config = dict(
    n_layer=11,
    d_model=192,
    n_experts=80,
    experts_per_token=2,
    d_expert=96,
    d_shared_expert=0,
    activation='drelu',
    moe_layers=[1, 2, 3, 4, 5, 6, 7, 8, 9, 10],
    router_score='softmax',
    normalize_top_k=False,
    routed_scale=1.0,
    balance_loss=0.00767,
    balance_bias=False,
    router_z_loss=0.001,
    init_std_router=0.0168,
    lr_router=0.00137,
    vocab_size=16384,
    norm='layernorm',
    norm_eps=1e-06,
    tie_embeddings='early',
    optimizer='adam_variant',
    lr=0.00178,
    beta1=0.95,
    beta2=0.99,
    batch_tokens=[131072, 262144, 393216],
    seq_len=512,
    train_tokens=942300000,
    steps=3914,
    dataset='wikipedia_en',
)
Below are experts of layer 5 (counted from 0) of a mixture-of-experts language model. Rows are named router (the router's row for the expert), gate (a neuron's input weights, with its number), up (a neuron's input weights, with its number) and show model dimensions 0-191. Each number is 50 + 10 x the weight over its row's rms, rounded and kept within 0 to 99.
Before each expert's rows: "comes after" lists some tokens at least twice as common just before its tokens as in all text. This comes from a sample of Wikipedia text that the model never trained on. Tokens count by the router's weight.

# expert 8
comes after: " of", " and", " with", " by", " to", " had"
router:48 41 45 47 37 62 39 62 35 42 29 54 39 57 44 59 61 42 62 59 40 37 46 43 38 40 60 37 39 61 58 42 60 44 60 35 35 61 40 42 40 61 64 52 39 41 34 44 44 61 58 44 44 58 57 63 53 40 61 37 41 40 41 61 37 59 38 57 37 52 44 51 56 48 36 64 63 46 61 63 47 42 59 63 45 40 41 54 59 44 65 42 40 57 39 58 42 62 37 60 44 42 59 54 43 59 40 48 36 57 55 60 59 43 61 60 56 41 44 40 63 56 41 61 60 41 37 56 69 36 38 60 44 59 58 63 42 55 57 41 38 64 41 53 36 44 60 58 65 44 45 41 39 59 66 39 60 64 62 62 59 60 62 63 57 63 39 37 63 59 51 54 36 50 46 44 41 43 38 63 56 42 57 67 40 36 41 41 35 40 50 38
gate0:39 63 43 51 55 60 57 48 43 54 48 39 45 73 42 59 49 34 49 54 50 58 40 54 37 55 54 42 56 46 47 30 66 50 34 53 43 42 43 54 62 59 63 69 45 48 54 41 46 55 56 43 16 50 45 52 55 59 53 60 51 57 48 33 39 57 37 55 63 57 51 49 54 70 45 66 42 56 50 53 42 56 53 42 66 45 42 46 33 61 60 58 69 27 37 55 43 58 37 57 57 54 53 48 57 33 55 59 29 70 54 39 40 50 45 40 48 42 58 49 62 53 63 35 43 67 52 53 57 47 55 27 47 43 69 57 62 42 35 67 44 51 68 55 66 61 49 50 70 50 23 43 54 68 47 42 45 47 61 46 50 46 56 52 49 55 40 34 59 57 43 35 47 44 49 59 53 52 46 49 69 50 46 56 51 34 58 47 35 39 52 53
up0:39 62 48 52 55 56 54 47 49 56 50 46 55 72 41 62 53 40 42 52 59 53 48 54 34 64 53 42 56 45 49 30 56 56 31 61 49 31 42 45 68 51 64 64 39 45 58 46 48 52 55 41 31 54 39 48 56 62 43 67 48 61 47 31 46 53 42 47 73 57 50 48 60 68 40 65 42 56 43 51 43 50 48 49 64 32 43 39 34 53 61 63 57 28 40 65 46 58 42 58 58 53 50 35 59 32 61 64 26 68 56 46 44 56 47 47 39 44 61 49 58 46 65 34 45 65 46 49 58 48 52 30 42 52 68 55 59 41 40 66 55 59 55 53 72 60 48 42 73 52 30 44 50 61 50 37 44 42 56 36 50 37 50 47 43 56 42 42 60 52 38 31 51 47 50 49 55 64 39 44 63 51 42 52 46 33 66 51 37 43 53 48
gate1:44 48 35 41 55 62 36 41 47 42 54 54 44 50 53 57 48 54 50 47 41 42 61 55 35 56 48 59 49 53 56 35 58 54 47 45 57 54 42 52 44 42 32 61 38 41 39 69 52 49 42 27 68 42 59 52 48 65 45 35 31 56 54 61 25 57 48 55 60 57 74 58 47 46 44 56 63 52 36 52 69 51 48 58 26 63 39 48 45 46 42 53 37 54 43 71 51 42 38 56 35 54 61 41 55 54 36 60 45 49 70 59 57 68 58 56 47 38 45 51 69 81 35 65 56 55 42 41 23 56 57 54 44 65 50 52 48 55 53 43 56 56 70 53 58 47 52 38 53 33 49 53 48 47 51 46 56 43 58 48 59 36 39 52 54 59 50 61 69 33 54 48 42 59 51 66 39 64 46 55 43 59 42 39 45 31 37 55 47 46 59 53
up1:39 38 39 48 54 59 49 43 52 49 57 42 55 49 46 60 50 51 46 56 43 47 55 54 37 55 38 55 47 47 52 35 57 64 48 52 55 46 46 35 41 44 32 60 43 35 42 67 49 50 45 31 67 43 57 48 48 64 47 38 20 53 47 64 30 64 39 54 53 62 74 57 49 49 44 54 63 54 48 60 49 44 54 60 30 53 37 55 41 45 47 60 34 49 45 68 51 50 48 65 38 55 66 36 44 49 45 61 53 60 62 60 50 67 67 55 52 47 52 60 66 79 40 56 52 61 45 49 29 57 65 58 45 67 51 51 56 43 40 43 57 57 71 58 60 60 47 36 49 28 45 38 42 51 44 37 55 38 60 57 63 40 39 50 47 52 46 72 61 38 55 56 38 62 48 60 38 63 38 45 42 50 47 37 50 24 38 46 50 48 56 49
gate2:35 48 44 41 50 53 42 50 51 39 58 66 31 46 48 68 69 28 57 44 38 50 48 54 58 52 66 26 41 40 58 53 54 42 55 39 60 54 17 41 52 44 54 64 36 48 45 49 52 43 48 50 33 53 52 53 51 40 54 53 28 53 47 65 10 39 53 51 40 49 61 58 46 41 39 58 57 50 41 78 55 52 70 42 50 43 51 46 59 39 49 33 57 46 43 70 39 58 43 65 46 49 56 38 45 51 38 45 49 39 57 65 57 39 64 58 59 33 46 44 48 60 44 47 55 45 52 56 37 52 70 49 46 59 57 59 69 56 63 52 57 54 60 51 55 36 43 62 60 58 52 45 46 55 39 44 50 59 58 56 60 55 55 62 61 66 42 68 46 58 59 52 54 49 30 61 47 52 55 54 51 40 41 52 64 40 54 47 37 46 53 45
up2:40 54 42 39 51 49 55 49 58 51 61 63 27 42 54 68 71 22 53 40 37 45 54 65 53 55 57 33 47 39 52 53 42 49 56 36 53 46 23 47 58 44 57 50 41 60 49 56 50 51 50 54 22 48 52 61 48 46 46 57 36 55 52 68 12 45 54 52 46 50 61 54 41 47 48 45 51 50 44 67 58 56 86 31 55 47 52 46 60 47 52 37 62 39 47 67 47 55 49 53 45 53 47 41 48 52 31 30 48 53 61 66 59 46 46 69 53 39 48 55 55 52 57 48 52 51 58 47 37 52 74 56 59 53 49 48 61 51 59 53 53 53 51 54 61 26 41 72 62 60 48 60 50 46 35 46 46 54 50 45 63 58 50 45 56 70 44 42 46 59 56 45 51 50 33 56 45 60 55 45 49 39 42 50 61 41 68 44 41 45 52 43
gate3:37 33 37 41 40 64 41 69 40 34 50 63 47 67 35 51 53 34 42 68 45 28 45 35 26 43 55 50 43 38 60 53 61 44 61 46 31 65 41 34 39 64 58 65 40 55 40 46 48 52 59 51 55 56 75 64 42 42 47 58 22 55 38 44 40 58 57 57 49 60 44 57 52 37 55 55 61 36 62 53 30 57 57 63 41 47 45 53 66 43 54 49 50 58 51 54 30 57 53 59 44 45 64 67 41 67 36 37 53 58 50 64 56 40 54 55 60 45 47 45 59 72 48 70 43 52 35 53 48 52 49 63 46 57 52 53 66 52 56 47 54 58 54 51 43 44 57 49 60 47 40 48 44 60 49 45 59 62 62 54 51 47 36 60 61 55 37 34 47 50 46 64 57 41 42 48 46 35 40 55 55 49 48 57 43 54 45 31 33 56 54 50
up3:37 40 30 40 39 63 42 63 50 35 58 60 48 64 54 57 57 61 40 50 44 36 52 36 28 30 59 57 40 45 51 65 46 40 50 49 48 57 38 40 42 63 67 70 34 49 33 51 54 45 62 47 47 54 65 62 54 49 50 52 25 57 34 49 43 60 48 64 43 62 51 52 52 42 52 57 60 42 41 53 61 42 53 70 34 45 55 56 53 35 53 38 54 55 41 48 30 53 50 62 45 44 56 58 45 72 39 40 41 59 65 66 61 32 63 59 60 39 51 47 52 61 42 68 52 50 30 62 46 45 49 66 44 56 50 55 54 63 52 45 59 70 59 52 48 37 50 51 56 43 49 48 43 40 65 34 56 55 64 57 56 33 57 68 53 53 40 28 60 44 51 78 57 56 40 44 48 50 46 59 54 46 52 55 43 52 51 45 43 61 47 60
gate4:40 51 55 43 61 55 57 49 51 50 27 47 61 36 53 61 51 68 65 42 56 54 43 41 51 56 45 30 27 51 49 60 72 32 54 44 46 44 63 57 57 46 66 57 41 36 50 52 52 53 36 69 64 46 47 49 52 43 58 46 27 37 59 32 44 40 41 37 34 63 70 48 51 48 26 45 39 54 40 41 46 53 48 60 36 47 58 57 42 52 66 51 43 44 50 43 51 41 35 44 38 58 40 38 58 47 39 63 27 57 33 48 57 47 73 50 49 51 50 37 44 38 38 63 56 44 48 57 54 62 44 47 29 38 57 41 61 56 56 54 56 52 43 52 49 59 61 60 61 57 55 47 54 64 56 63 41 64 49 77 53 58 38 50 45 54 41 55 54 63 32 45 35 60 58 50 41 52 56 66 64 46 43 41 48 62 60 52 48 59 46 61
up4:42 49 59 40 55 58 60 54 54 52 25 50 62 40 56 78 47 57 64 50 58 51 43 41 48 48 36 34 33 55 47 61 76 27 61 45 48 48 57 54 61 49 60 65 41 40 64 44 45 55 35 65 61 39 44 48 50 38 64 43 41 42 56 30 44 33 49 40 33 60 67 40 45 44 28 44 44 53 45 50 46 55 49 56 44 43 49 57 49 59 70 50 50 51 42 42 49 40 30 47 42 58 45 45 62 53 56 66 23 51 42 50 58 44 79 49 47 50 49 34 48 41 33 57 58 43 55 45 47 61 39 46 31 35 53 39 56 45 57 54 61 59 47 58 49 66 54 61 57 59 56 51 55 63 58 60 47 66 52 73 54 56 40 41 45 54 43 54 51 62 44 39 44 58 61 49 36 53 58 69 62 46 42 40 51 59 50 51 50 53 44 61
gate5:49 36 38 62 48 62 51 54 39 32 60 35 39 57 55 61 40 39 69 36 49 54 48 54 43 19 46 52 62 49 56 63 56 44 51 42 52 66 30 55 36 71 43 53 55 45 45 33 50 69 45 49 56 40 46 54 49 33 59 57 49 57 39 48 38 65 54 56 54 60 51 53 38 51 36 52 70 51 33 47 43 56 59 72 44 43 41 55 59 41 62 43 41 54 45 44 40 58 45 49 48 47 56 57 52 50 59 52 60 54 61 51 60 43 48 44 57 49 58 24 75 52 29 49 57 55 34 41 55 37 51 68 50 54 74 53 40 54 65 51 57 62 38 32 36 28 48 54 68 48 49 56 41 44 62 59 50 39 55 54 69 56 60 43 49 62 42 49 55 69 62 56 38 42 43 34 42 50 47 48 45 53 55 63 39 57 47 58 48 58 57 46
up5:48 30 38 65 39 59 47 54 35 33 63 56 32 57 35 57 51 31 63 44 45 48 35 50 63 22 62 43 48 52 60 54 57 46 58 41 41 58 37 60 46 67 47 63 49 36 50 40 56 65 56 51 45 41 47 58 58 39 53 45 36 54 41 41 41 50 37 52 52 49 54 56 46 42 32 61 57 49 49 53 48 51 51 59 43 50 39 66 47 43 54 39 32 62 40 54 42 58 45 56 31 46 47 77 56 53 44 44 48 60 66 70 56 40 57 48 66 55 44 32 70 46 43 47 70 46 28 51 59 44 45 70 48 54 57 49 42 46 67 41 53 62 45 36 47 35 47 66 63 56 48 58 42 41 50 48 65 46 49 63 50 65 62 64 58 54 47 54 55 65 58 51 33 34 36 38 48 42 39 57 38 40 50 59 41 42 50 41 34 61 52 55
gate6:39 44 31 48 49 62 59 57 48 42 47 46 60 52 39 43 60 42 61 52 38 52 53 54 44 42 50 43 41 61 59 58 66 46 65 48 30 62 31 53 52 39 51 56 30 51 52 51 41 58 55 51 59 41 63 51 73 33 63 37 57 34 59 52 34 52 53 47 42 47 40 48 43 48 34 60 57 48 50 75 50 54 56 69 45 25 44 51 54 45 51 52 30 58 44 41 35 58 39 53 32 56 59 64 51 49 35 52 47 52 53 47 67 39 52 64 60 56 50 48 72 49 46 64 53 53 37 65 52 50 38 74 23 55 58 57 46 36 38 58 40 75 49 43 49 39 48 58 35 54 48 60 39 56 71 50 54 53 38 60 63 45 52 43 55 55 46 47 54 49 54 58 48 60 40 50 48 51 67 55 57 48 62 56 41 47 28 30 59 50 51 36
up6:41 52 46 36 49 55 69 58 53 47 65 47 51 52 52 40 56 39 52 59 38 52 51 57 52 30 49 35 51 54 55 55 67 52 58 45 23 59 32 50 47 44 39 57 37 48 65 51 46 50 48 37 61 54 50 47 66 31 62 40 43 37 58 37 42 55 44 51 56 37 50 45 48 51 43 56 54 54 50 80 60 53 46 66 49 28 37 54 56 38 55 53 35 50 48 47 39 55 46 60 42 60 58 53 65 57 48 47 44 37 59 41 61 46 58 65 61 48 54 44 79 47 47 61 47 56 36 55 50 59 38 65 43 65 52 51 55 32 45 55 43 72 50 53 59 31 52 50 33 54 50 58 40 49 75 55 57 49 32 57 69 40 54 42 56 53 48 51 58 59 60 46 40 55 37 32 51 52 62 53 49 47 58 50 35 56 24 26 66 47 57 40
gate7:68 42 39 38 48 52 54 49 58 53 52 45 55 55 48 43 40 35 48 46 61 55 58 63 56 28 39 31 45 72 41 56 46 42 36 29 34 37 31 42 40 61 51 43 56 55 50 77 44 47 48 48 61 41 41 60 46 54 59 59 52 47 60 59 53 46 48 51 45 50 63 36 40 58 49 50 53 50 42 61 42 58 60 52 45 53 47 50 53 61 44 40 64 53 44 47 44 62 46 42 58 51 52 46 45 45 58 37 48 32 61 36 59 38 28 58 69 31 71 37 58 44 54 41 48 58 60 64 55 41 65 62 49 67 44 44 44 30 63 53 55 44 42 63 61 38 61 64 48 48 60 65 47 42 70 59 55 47 41 57 67 45 39 59 43 49 38 51 42 60 45 66 37 58 52 29 38 71 63 44 50 55 69 48 54 36 50 58 61 62 46 57
up7:79 47 46 44 50 55 63 45 52 56 50 45 52 55 49 42 39 34 41 47 62 60 60 65 57 43 28 30 50 71 36 49 49 41 44 22 40 37 36 44 46 51 43 42 61 57 47 73 41 52 42 46 63 35 44 61 51 48 60 62 54 48 56 56 59 50 42 48 48 47 69 43 41 60 42 40 53 47 43 59 40 61 50 44 44 56 53 48 51 62 42 46 74 53 51 37 55 68 53 30 62 49 47 53 49 42 68 46 53 29 52 37 56 47 34 57 58 36 68 45 51 40 51 39 60 45 58 60 59 39 68 60 49 52 50 44 49 24 63 46 51 42 34 64 55 44 52 52 58 46 66 55 49 56 60 60 57 47 42 57 62 41 41 47 47 34 42 45 55 56 46 59 40 55 56 32 40 65 64 44 57 57 70 45 55 39 48 60 68 65 48 58
gate8:57 63 53 53 45 46 56 56 42 44 34 60 43 69 43 38 49 50 51 60 50 36 47 52 41 47 49 54 48 48 55 66 48 44 51 43 42 60 40 51 36 59 45 50 59 60 47 54 43 43 52 41 64 49 42 49 34 39 45 53 64 45 55 48 54 77 41 49 36 50 69 64 42 67 64 50 49 53 46 48 52 49 59 67 42 52 55 45 55 52 81 38 39 67 36 54 47 44 42 48 75 34 37 44 51 73 53 38 52 53 56 56 39 45 42 56 62 50 35 45 61 51 50 51 60 46 39 64 40 42 50 54 44 52 42 62 68 39 55 27 49 45 65 63 43 58 53 54 57 30 52 34 51 72 49 52 53 63 47 73 55 42 54 24 50 33 53 27 63 59 41 43 65 38 56 34 36 50 45 32 44 53 62 64 45 51 50 52 57 48 44 42
up8:59 64 57 52 37 48 54 54 44 48 38 61 44 70 41 36 48 46 49 56 54 39 39 46 48 45 49 43 46 56 51 67 49 49 48 44 42 57 42 52 42 65 44 54 55 57 42 61 40 53 54 38 59 50 44 51 29 33 50 53 64 48 56 53 51 73 45 51 41 50 67 59 42 70 59 52 44 53 48 58 62 48 57 64 46 60 57 53 47 47 80 36 28 72 42 46 42 46 48 46 71 31 40 50 55 67 48 32 51 51 54 55 41 44 44 53 65 49 40 40 59 55 41 47 57 41 40 58 36 43 51 54 49 56 49 65 65 38 52 24 44 42 69 59 33 54 45 55 49 29 45 35 53 70 51 46 50 57 42 72 50 42 53 21 52 37 54 31 52 60 45 36 60 35 54 38 38 53 41 34 48 62 61 68 50 47 48 54 55 53 44 46
gate9:54 35 43 45 53 54 39 50 48 43 50 61 50 60 53 50 60 32 66 39 37 49 57 48 60 59 42 45 42 42 49 57 64 66 51 39 48 54 48 41 49 49 30 68 44 48 41 54 50 62 55 62 57 40 52 49 49 38 66 50 44 51 66 47 43 52 50 55 58 45 62 49 47 47 29 45 57 55 61 66 45 47 47 43 44 41 20 49 57 63 77 34 45 43 45 42 51 58 29 42 32 42 51 61 49 65 46 56 44 65 40 41 60 55 44 56 45 53 54 41 54 58 40 56 56 30 46 43 50 45 53 46 39 49 58 51 57 50 56 53 52 65 40 34 46 56 48 71 57 58 61 43 61 51 56 55 52 62 28 70 45 36 48 49 48 51 53 53 73 80 35 68 34 45 41 38 49 44 45 44 66 68 53 60 64 33 49 38 47 30 36 58
up9:56 40 46 41 56 47 41 50 56 50 56 52 55 55 56 50 51 33 62 43 46 54 59 52 57 58 35 52 43 41 45 56 74 74 49 41 51 47 44 41 56 44 26 64 51 58 36 47 45 63 52 67 54 43 48 48 49 34 70 62 46 59 68 49 46 55 57 51 57 51 59 48 46 61 39 45 51 54 59 67 54 49 48 50 40 51 24 40 50 59 69 38 51 36 41 37 53 56 36 35 34 41 47 59 54 59 55 66 45 72 37 41 51 53 45 48 41 51 54 47 53 53 45 52 53 31 48 45 50 52 53 39 45 46 65 41 57 54 47 47 51 63 42 40 44 63 52 60 55 54 55 41 64 45 58 60 51 57 29 74 55 22 44 39 40 43 50 51 70 78 34 59 29 47 46 37 42 47 50 45 58 69 58 53 62 39 51 31 43 35 36 56
gate10:45 40 38 38 40 59 38 57 41 45 51 68 54 62 47 64 61 46 54 60 23 63 35 49 38 26 60 47 27 58 60 60 51 40 68 44 37 59 36 37 43 57 54 68 52 34 38 49 54 59 54 45 53 68 53 63 55 41 46 48 59 32 41 48 41 58 36 66 49 54 48 48 64 46 35 49 62 55 44 69 52 47 61 50 44 33 38 34 60 47 59 42 52 50 50 54 34 50 47 61 44 36 55 59 55 59 48 48 56 59 49 67 62 40 62 49 52 29 43 54 66 68 33 59 62 40 49 61 50 43 50 64 37 57 58 53 54 58 53 44 41 59 63 48 35 52 56 46 58 40 38 54 51 58 76 47 54 56 49 51 54 48 48 65 69 63 49 51 55 42 60 67 45 36 42 38 38 46 44 44 63 44 66 49 47 44 53 48 53 61 49 35
up10:28 56 34 41 45 43 45 49 52 43 41 54 51 47 60 42 49 38 43 62 43 59 37 58 42 41 53 42 37 50 51 75 46 44 52 49 30 54 59 48 56 58 61 53 48 38 50 44 52 64 50 33 49 49 59 59 68 56 48 59 43 47 35 29 39 39 30 52 48 68 44 62 55 47 40 49 57 52 36 52 43 53 68 62 50 42 55 57 56 47 67 52 30 62 50 51 47 35 40 49 45 44 63 48 46 55 51 42 62 49 40 60 53 47 53 60 69 32 43 60 40 47 34 65 50 51 52 56 47 49 48 60 45 41 57 54 54 47 44 42 49 43 80 50 55 63 67 46 66 45 55 59 50 59 59 52 51 50 39 50 43 51 81 50 60 50 42 68 59 38 69 47 60 37 37 43 24 49 57 49 74 49 61 44 48 79 60 46 52 40 43 36
gate11:52 54 27 44 54 56 60 56 39 39 64 57 61 49 55 67 38 43 61 38 45 39 40 52 52 42 40 65 39 53 57 50 57 48 57 43 47 56 51 26 28 54 44 35 50 50 50 54 39 68 57 51 60 42 51 58 61 35 50 46 44 53 51 57 39 56 42 53 49 54 49 47 46 56 46 70 50 52 48 57 61 49 64 34 61 28 43 51 69 50 57 57 48 45 42 51 43 51 24 41 38 48 46 45 55 60 58 57 44 64 44 48 40 52 49 49 52 40 50 23 59 49 59 54 59 64 43 44 49 60 39 52 65 56 75 51 54 35 45 53 61 63 53 44 36 49 50 63 77 37 42 33 59 54 46 44 51 52 41 60 57 44 71 61 39 56 40 35 54 43 51 48 41 27 38 43 51 54 45 63 59 55 52 64 63 48 51 52 43 29 19 63
up11:60 50 38 45 50 60 58 57 39 44 59 60 53 59 57 57 39 42 59 40 48 51 39 48 55 42 43 59 53 64 57 51 68 41 55 41 48 51 51 37 39 50 51 30 51 52 45 73 34 69 61 52 53 40 54 58 58 33 46 52 44 63 44 52 29 53 39 41 46 43 58 57 43 62 55 68 52 50 55 51 56 45 59 32 60 20 37 54 52 40 57 54 61 40 50 57 43 57 34 43 41 49 33 51 50 58 49 49 50 57 60 53 43 45 45 43 49 37 44 29 58 51 58 66 51 62 45 49 59 58 29 58 56 59 70 51 58 37 56 49 68 59 64 45 46 48 57 48 62 43 40 33 47 49 54 46 51 50 46 47 55 39 72 60 41 52 32 31 66 34 52 45 39 31 41 54 55 56 49 62 66 50 52 69 68 48 57 43 51 29 19 58
gate12:34 42 49 41 53 44 49 47 54 47 39 42 59 38 62 51 68 61 43 40 31 47 57 55 53 49 56 64 54 68 45 57 44 59 49 46 55 48 50 57 48 54 42 51 45 63 30 82 59 44 46 59 53 42 48 50 46 58 44 52 52 47 51 49 49 35 21 33 51 66 46 55 44 76 54 48 47 53 37 53 40 47 67 50 45 64 53 61 69 48 58 47 68 56 50 53 53 52 57 49 37 45 55 34 52 45 66 53 31 40 44 50 59 52 48 53 48 51 46 61 46 37 57 41 53 23 46 50 21 50 64 62 31 46 61 50 60 47 45 30 46 48 50 46 45 58 53 38 58 58 41 53 28 48 56 42 42 45 66 53 34 38 49 36 69 62 51 56 62 48 63 66 33 54 53 62 57 58 33 34 44 43 41 52 40 32 47 59 57 46 45 45
up12:44 38 50 36 52 46 47 52 51 46 42 37 57 39 66 55 60 60 47 37 34 51 68 62 54 51 58 67 54 70 45 56 40 47 49 37 50 49 43 57 55 54 38 55 47 63 32 72 42 47 44 66 52 49 45 52 47 56 47 57 52 50 51 44 42 33 25 36 45 64 43 58 36 74 55 45 53 58 41 45 41 55 50 49 38 61 51 60 64 42 64 43 67 56 55 51 54 55 50 39 34 54 50 45 54 45 64 48 33 45 54 48 61 54 43 50 50 54 47 56 40 31 57 42 56 23 51 48 11 51 60 59 25 48 66 49 66 51 41 26 46 47 45 47 48 55 49 32 51 49 51 55 30 55 53 50 41 49 60 56 47 36 52 40 65 62 50 54 59 46 67 63 36 45 58 61 64 61 35 37 43 51 41 41 45 38 54 62 56 52 50 42
gate13:53 52 47 80 51 44 46 47 44 53 59 50 49 54 54 60 47 25 58 45 47 54 48 42 45 41 48 57 46 44 51 64 58 53 43 27 52 65 39 35 26 46 42 61 51 48 48 56 49 42 49 54 33 49 56 65 48 34 52 46 33 50 45 39 56 74 46 44 46 57 53 74 47 56 55 46 67 54 58 56 56 49 71 82 37 53 48 45 37 49 52 52 54 48 53 42 58 46 43 46 52 55 42 53 73 55 45 52 43 71 83 67 62 38 46 33 56 53 58 57 50 69 51 47 55 61 44 64 36 51 44 48 50 60 53 44 48 48 49 38 44 63 53 38 46 39 45 65 50 63 58 43 47 41 37 52 49 56 48 45 59 54 65 58 45 77 32 50 43 41 47 44 69 57 38 53 35 47 52 60 58 47 62 41 47 38 46 30 42 52 51 54
up13:48 44 36 75 39 52 43 50 43 40 52 62 50 48 48 59 55 34 66 54 43 48 48 42 44 41 52 52 45 47 53 61 74 54 53 30 54 64 40 40 28 59 48 64 50 43 37 51 45 50 53 37 44 54 63 67 57 39 56 34 37 46 42 60 53 64 37 53 51 55 46 79 50 48 51 53 65 46 57 61 59 37 66 77 39 38 48 47 44 49 49 45 51 57 46 47 43 53 40 58 47 47 50 53 70 52 41 47 38 64 74 63 62 38 53 41 62 44 54 43 50 62 47 57 65 51 39 65 38 45 43 47 36 64 56 52 49 48 50 34 49 70 51 40 45 39 56 55 61 45 50 35 38 54 35 41 58 69 52 52 65 51 66 69 53 79 31 41 52 50 57 53 62 50 47 47 37 56 49 68 59 41 58 41 49 38 44 39 45 51 46 46
gate14:37 44 38 48 34 60 49 49 42 44 49 57 52 59 50 62 56 34 49 69 33 46 48 39 45 37 61 60 46 49 63 43 64 53 51 37 40 59 37 59 48 54 58 76 44 35 46 42 60 64 63 51 49 77 43 61 53 44 54 39 36 58 42 52 26 54 48 54 45 44 44 66 51 38 37 69 52 57 59 66 58 53 48 44 48 58 36 68 56 32 51 29 36 51 55 56 40 51 41 57 39 49 44 57 40 55 37 50 36 46 65 75 60 42 49 65 46 41 46 33 45 55 47 55 62 51 41 45 49 46 43 52 57 62 48 54 40 39 53 49 53 49 77 62 46 30 65 64 54 39 50 42 29 43 39 39 49 54 53 54 59 64 57 60 60 55 60 50 38 57 54 52 45 72 44 38 58 49 47 64 48 51 62 59 39 52 47 46 45 45 41 33
up14:20 39 32 50 43 51 51 54 49 45 51 55 50 59 45 66 62 48 44 65 26 47 45 42 55 41 57 51 38 42 55 50 57 46 43 43 58 48 43 56 50 54 52 71 47 47 41 41 37 57 58 49 43 84 48 52 60 51 53 50 30 47 47 52 34 48 47 52 48 55 50 71 47 35 41 71 45 61 55 43 56 57 58 60 46 62 42 67 37 41 45 19 36 51 49 64 45 43 52 60 41 47 34 58 49 62 41 51 35 52 54 71 58 52 58 70 56 36 54 36 33 51 46 54 57 59 44 45 51 47 49 51 59 57 46 52 41 38 49 53 62 55 71 50 58 27 60 59 51 19 56 51 37 49 55 46 42 52 54 52 54 68 60 50 52 50 66 55 54 53 44 60 28 58 57 42 60 45 37 65 69 41 60 51 43 55 53 54 45 52 49 44
gate15:46 50 50 61 46 53 48 51 49 43 33 64 44 57 61 45 59 41 81 69 46 50 39 34 52 45 39 46 33 46 44 68 59 48 56 38 53 66 30 42 39 59 58 62 46 43 28 49 53 39 63 57 44 58 55 53 66 42 56 47 48 46 42 39 46 54 32 53 36 38 53 51 55 28 40 48 40 54 59 51 34 47 60 64 48 30 53 66 55 35 59 36 47 59 50 50 52 53 57 47 38 30 63 50 54 68 52 34 63 68 49 47 47 39 60 57 46 41 49 38 43 67 54 61 49 35 58 50 45 34 54 41 49 54 57 54 33 50 68 44 45 66 66 45 31 36 53 47 49 56 40 36 37 66 59 46 57 59 61 64 70 59 53 57 59 52 38 57 57 63 59 71 33 50 40 52 39 45 53 50 56 51 57 52 52 48 39 42 42 51 55 53
up15:46 51 56 56 48 50 48 44 44 46 25 59 46 48 54 49 59 47 85 69 52 49 47 35 44 36 38 39 41 48 47 73 55 47 46 38 54 65 43 47 43 63 50 62 47 48 35 47 52 42 54 59 41 60 52 48 55 48 53 43 39 56 47 44 45 42 28 51 35 32 63 54 54 31 36 43 51 61 56 51 45 43 50 68 48 23 53 66 54 44 60 45 43 66 55 46 50 54 52 53 44 31 63 40 55 68 56 43 60 73 50 48 51 28 63 66 41 35 56 25 49 57 59 59 47 46 67 54 43 38 47 48 45 50 59 60 37 49 74 50 43 74 64 52 37 44 52 40 49 45 47 49 45 63 59 52 54 59 59 68 66 58 50 58 51 45 39 51 49 66 58 60 32 60 42 43 43 57 65 48 62 46 53 55 57 58 52 45 40 49 51 55
gate16:60 32 26 45 43 62 44 68 45 48 37 64 53 56 44 41 48 52 57 68 33 47 44 38 50 46 55 46 51 56 43 59 50 66 40 39 26 44 50 43 43 57 66 77 43 31 43 45 29 46 60 38 56 64 48 63 51 47 60 56 36 40 37 45 44 56 60 55 52 59 40 54 50 49 43 58 55 49 44 48 55 48 64 64 45 47 54 48 60 29 55 49 59 55 36 64 39 59 40 58 42 31 52 68 51 35 49 29 45 60 51 66 52 46 48 54 50 54 45 32 62 50 45 48 59 43 37 62 36 46 59 70 45 55 52 52 52 58 38 45 44 54 44 56 47 54 63 66 57 44 61 49 44 54 58 46 49 61 56 40 63 62 71 60 64 64 40 58 67 55 56 43 60 49 47 38 43 39 53 57 72 47 55 53 50 33 24 46 47 43 56 59
up16:45 47 36 50 45 61 40 61 46 55 47 56 46 71 52 51 61 51 46 70 47 55 45 44 39 43 43 38 25 60 42 66 48 54 53 52 40 58 39 29 38 48 55 67 41 31 54 61 37 49 53 37 46 59 53 42 56 39 47 45 40 25 31 46 39 66 30 57 57 65 39 68 60 32 43 59 70 41 49 52 56 50 52 61 53 56 34 60 71 35 52 49 58 54 54 55 45 60 41 65 40 41 60 60 63 50 52 31 33 49 57 61 54 31 52 55 43 40 35 48 67 47 47 52 55 27 44 56 44 45 45 52 49 63 75 58 47 55 46 42 40 52 41 47 52 45 59 44 70 48 56 36 45 52 55 44 58 59 51 52 47 57 56 58 71 51 56 48 60 55 52 54 48 46 65 46 53 48 39 61 52 56 58 44 44 31 29 47 46 39 63 51
gate17:49 48 28 44 43 58 27 49 39 44 64 58 47 62 55 56 59 43 58 69 48 40 55 31 48 62 67 53 35 46 62 55 58 47 57 52 55 53 30 48 44 57 38 51 50 46 44 58 59 56 58 49 38 38 55 52 53 63 46 48 38 37 50 54 46 69 46 49 50 57 45 66 47 35 55 53 61 35 67 53 53 35 67 54 41 49 40 45 47 50 65 38 55 58 47 56 51 61 47 57 43 42 61 57 39 66 40 47 51 61 78 56 59 49 41 46 57 34 54 52 28 67 31 61 49 39 30 45 59 51 45 60 39 54 56 50 48 66 47 29 47 51 28 36 51 43 76 56 59 29 48 34 51 68 47 51 59 52 41 52 42 56 48 56 59 52 36 59 55 54 62 47 49 42 36 34 60 50 37 63 60 46 50 56 42 38 40 33 44 41 47 41
up17:50 41 41 51 43 55 42 50 32 46 57 55 46 58 65 52 55 45 57 65 46 41 48 38 38 34 66 46 30 61 56 55 59 47 73 51 55 60 23 49 47 50 42 58 53 51 43 55 39 53 48 39 31 50 63 48 50 51 67 39 39 52 45 48 51 58 35 49 56 48 46 62 49 47 60 55 51 40 54 47 63 36 67 52 37 41 34 54 39 44 75 41 36 62 33 62 43 68 47 56 44 44 51 54 48 60 43 51 42 59 71 64 55 60 42 51 55 35 43 36 50 66 28 56 63 42 29 55 65 54 38 59 35 41 55 47 44 65 67 29 41 59 47 55 44 40 71 42 61 35 43 52 53 62 48 47 53 57 56 56 48 59 51 60 51 56 51 50 55 63 62 45 56 37 40 34 54 56 42 63 65 48 67 53 43 43 34 41 36 37 47 53